Experts of a small language model: 96 experts in each of 10 layers.
Below are experts of layer 4 (counted from 0) of a mixture-of-experts language model. Rows are named up (a neuron's input weights, with its number) and show model dimensions 0-127. Each number is 128 + 24 x the weight over its row's rms, rounded and kept within 0 to 255. Numbers have three digits each.
Before each expert's rows: "gets" lists some tokens that make up at least twice as much of what it gets as of all text. This comes from a sample of Wikipedia text that the model never trained on. Tokens count by the router's weight.

# expert 19
gets: "r", "i", "it", "et", "and", "d"
up1:128134114120120138103165157142147143103158143119094141133142114161156169119127105105119078145136096145112113135137138122127159129148124141170115152151110148151187084123072116135180080114140139151114090103107149090112195100157113117109156107147106144138098149143138097134109121122160130131129116137135164112156117127141179091160132097144152125145129111116136149104165109097116119084161

# expert 65
gets: "| ", ": ", "; ", ",", ", ", "("
up1:114120104095145116085107113132139164148116146105098118177085130100151142109128114125156132117098100136139100163142144157145131160143129122157062179091128110147111171153108140160118152111156100136119147145105087110120085079148163055182125131113132145129183133105105143138126122091139138106117134134122142113134143125110116132134121139138140144140082100121148124143157101134149166119119

# expert 41
gets: "S", "H", "R", "L", "P", "B"
up1:078134106134110109178108135151096156097151123064130106102148108120133124123125110132089126122127123127122164129129125143170196087137129145122118117136123136107143079151127132136125133159176130096136126119161149120149109115146147145114132084134080054112128149160112133135118130117132144136101086136158136146137105131093152133118127178165111164115114114092099113088071126152134144130124

# expert 58
gets: "-", "\"", "of ", "\" ", ") ", "("
up0:124107123153109161174116149130125138114131138102141120123162096115172088138102111156074144150145136128137120128089114124196178130088140125115150113125167152105109089113130113118134170101141108109097119110104148101120140082119135147122134158076169147102092147150144093097073105142111114112109152141158124120138153129134152136113111173125105139155157136140136127152112145140135175096154

# expert 66
gets: "i", "ed", "d", "th", "t", "st"
up3:146114118107132141106096169094100114116124097131184113148139091124155102104121119133138134138146124128106142139148152156165137161099115164142166105157170113143081144113129168129153114157152172150125136097136093081107125100135154142109100158060097093127122162104130132117143084152120153122164116122138120137113099134125142133153154165140100134097120179123109107141134147142174126166126

# expert 93
gets: "S", "John ", "Mar", "Par", "Har", "First "
up0:138158089132105151122130095126112145142134169114136147163108097130178142104116192109079117134106112134112132111164164126167105142113102145159114117148115148146103122132141088115120096187161140113132150166114112178108086150116092152124168126129100149143091146136104142093130079108127141180143114117074161135137111133123108129115154100122130122158131148111131110155147164138153124128131

# expert 20
gets: "y", "a", "an", "er", "e", "ar"
up1:136120134110109127136133129108119116129108137154109163148127157122151167156125135132125134141156112111149119126125129118084122136136072148118083167140149137094137149055171124083098140135153123120124117164111118083118119118146158118151137125140101099104160104102137105125147150150141108076145132128157128109093158149129093122128155149071094117113144078152098111123191128150134122142065

# expert 79
gets: "y", "an", "a", "k", "n", "on"
up0:085102097138098100115117149115090143160121085117096118139186088151153130112113115138141139084161129151134127184159111165172130128070165164089085134128149122135135114126132103163149114124127136126100143140132095157110117119132128089108135165120128145179138095158100162117104126136155134144167120139186143121142148095107128127111134106133143145100159131099151120131168134135124113140107

# expert 48
gets: "| ", "(", "and ", ",", "; ", "of "
up1:122147135164115132148143153147112123121116081114148120120141129123148131163173101162135132113138120131142163102157130081187179071139155171187149131131146145103120130144150121147069114148086095169141149138138119117109128103132150136128153084141160177131140154135112156084106112143115123140093126125096158153139119110117122111151099107158138135120125116115152134118162171127140118112081

# expert 21
gets: "of ", "by ", "for ", "was ", "were ", "began "
up3:162126131112168095173137141141147102110104112119147135109152115136130140165148080117141147082169082126130163115091163141118154108148110121145095140128148176091122148136135122160146138139148141110109132151151160143115144109107120149101111104115132126118162107133107140121114130136125085130162128146166078152091178107162132115153090124152180190160105121117115147109130157108084122117143

# expert 10
gets: "|", " ", "- ", ")", ".", "–"
up4:134112127173123145151152116147125107154149126086141147160076119143120113168138173158155140098149092180128169142137166132136124148140114126122125129118121115109112063060152124152149109075106141131131160130142109116129145105108100111111184116131149092091132140104180090126149083129115123135097129103118154101145156114120132142116120112146179131111113133159113142125114109099111105106126

# expert 16
gets: "| ", "(", "in ", "was ", "a ", "."
up0:131123184085116074114172113156121142118090126129137123102076114138116142137121118176153114136139087111109159119181133108163138126158078115105153118117170110129148125150113159129111119134111154157136145085166147145127140108140142109134132122113129154093137104138123129111138117123093128150156101157137150102086105141107164132126143127102132117140149158129162134129221156125151147155154

# expert 91
gets: "the ", "\n", "- ", "\n\n", "The ", " "
up0:127138094119145157115146129139106144111101162144129078093120051102094128150148128131101181096156104088127138133159105145146114142102122183112106130121139153138103136180120122127135129102149133113128155120130146111124126126123132155187078140145143122120156105085134129124114140132155171125116136146150097115130117170116083143129131145146146165166105109156189146116142122100105138165107

# expert 28
gets: "| ", "(", "|", "in ", "for ", "– "
up2:160103122107140140126123124117114128157117104125080098126146101135149105139143136113155123122118107167128163136110104108139137146083123135142161094118148120144095126120106136107077133121137170150099134144129152131141132142113118155117191077156081132063133081082042132132139101159091137123129168148115110150137146128107121145100138161120127122107106120115106118151179137130101111152129

# expert 24
gets: "| ", "\n", ". ", "\n\n", "; ", "|"
up4:101143149132165152123096171151098108118154127113189160155138127149132149089104143055133141171149144148146169144085132151111103175115141126137161141162130116107180152102109093094110123121150130104191154133156129126133152129157159133116121123129103139127112139125077152129098136108109109120132128129157160116163094116161128095093084117106119134131102107145114140121128127104147120135146

# expert 71
gets: "| ", "(", ", ", "; ", ". ", "in "
up0:143171172143136123157073102119116133172126096163133171107141076106118121126135115149142133111138093129073109113120163145128121120153172114106114140123130122130130137140143113186145115132119146124081127132113114141124137117103089134090130080139095127119095104149134111155103117131133093143147104144119130071133105088134102091138088130130130100121137181085167134146133169124159146092115

# expert 32
gets: "| ", ", ", "and ", "(", "was ", "; "
up0:155112101129153157144112121063130160129134124095147089173133156112108145157128107119124171163123115130148081136099145109123117158147164161116108098126195102154132138103139127168136153105127107103103118134124159157143153151098114141140113145116111130142144141148165129152138105064132182159157124097172126141122116128167132150174127156116138120139156140126104137135120132179140095112136

# expert 22
gets: ", ", ": ", "0", "\\", "a ", "ia "
up0:126091100129135118105123131134122131117109107165134170135113137129161130129098135178118128182135156135089104113145116193107107112153149165125153115136138114134179127144089122171143126117139111109123104149117124165157098155172125104125094116129109124094125150089112090117144149124115147102152118100108107142132150115089134149125082124125093090124085194148176093145122147111166130121134

# expert 5
gets: "==", "|", "200", "===", "====", "|---|---|---|---"
up2:159165143142155131142071083070160127143085154133134118110126102140149098157129132097138129138159097142139148130140169149153137107169143160135132149144138132179057133119155115116130141102142127159141093126135121134112105107099115121134098113146086071118142154138121142107152128132068140133157141105146111126078154114107139110114115159146121136124098111163137119135178150120169116128133

# expert 52
gets: "L", "H", "B", "S", "M", "D"
up4:157136161153098097094095139144130141173133116158152100155134122153111119131125149111164117146097126104106151148187129138103172106132098123136098131183141120101190099114116087112104110142104134144080166132136092135110142139091118126160111115113092184153134100158109145117127136118118142134107132137113125178148140124086117127121143139143155176122142126116140179114101155112136092135109

# expert 31
gets: "in ", "of ", "to ", "for ", "by ", "with "
up3:105127160140110131123126122152093131110129123143106106132158141151183110153114135135153108089119149153122110133124111111076085098126141102177145117152113116077157114100137104182140155098144145130120131151146163081170133140089148146149135119167126124120119146080140140105123157099153170119115162099093157155115145077085125090090152128106143103114130120131129136084143154137106149114131

# expert 55
gets: "of ", "in ", "for ", "by ", "to ", "with "
up1:140112122113125140127185162072120152113150112140150115119133190118133156098101098103161147142110118147143082119103123126116132140083168102184119113114093121141150126132138103130135108175105105119126138148120135129099137109143096117121131125124108145121166095112169095138150114101130138162100116119134114174126138150140125121140141149085198101125115148076164125105161125178126113127157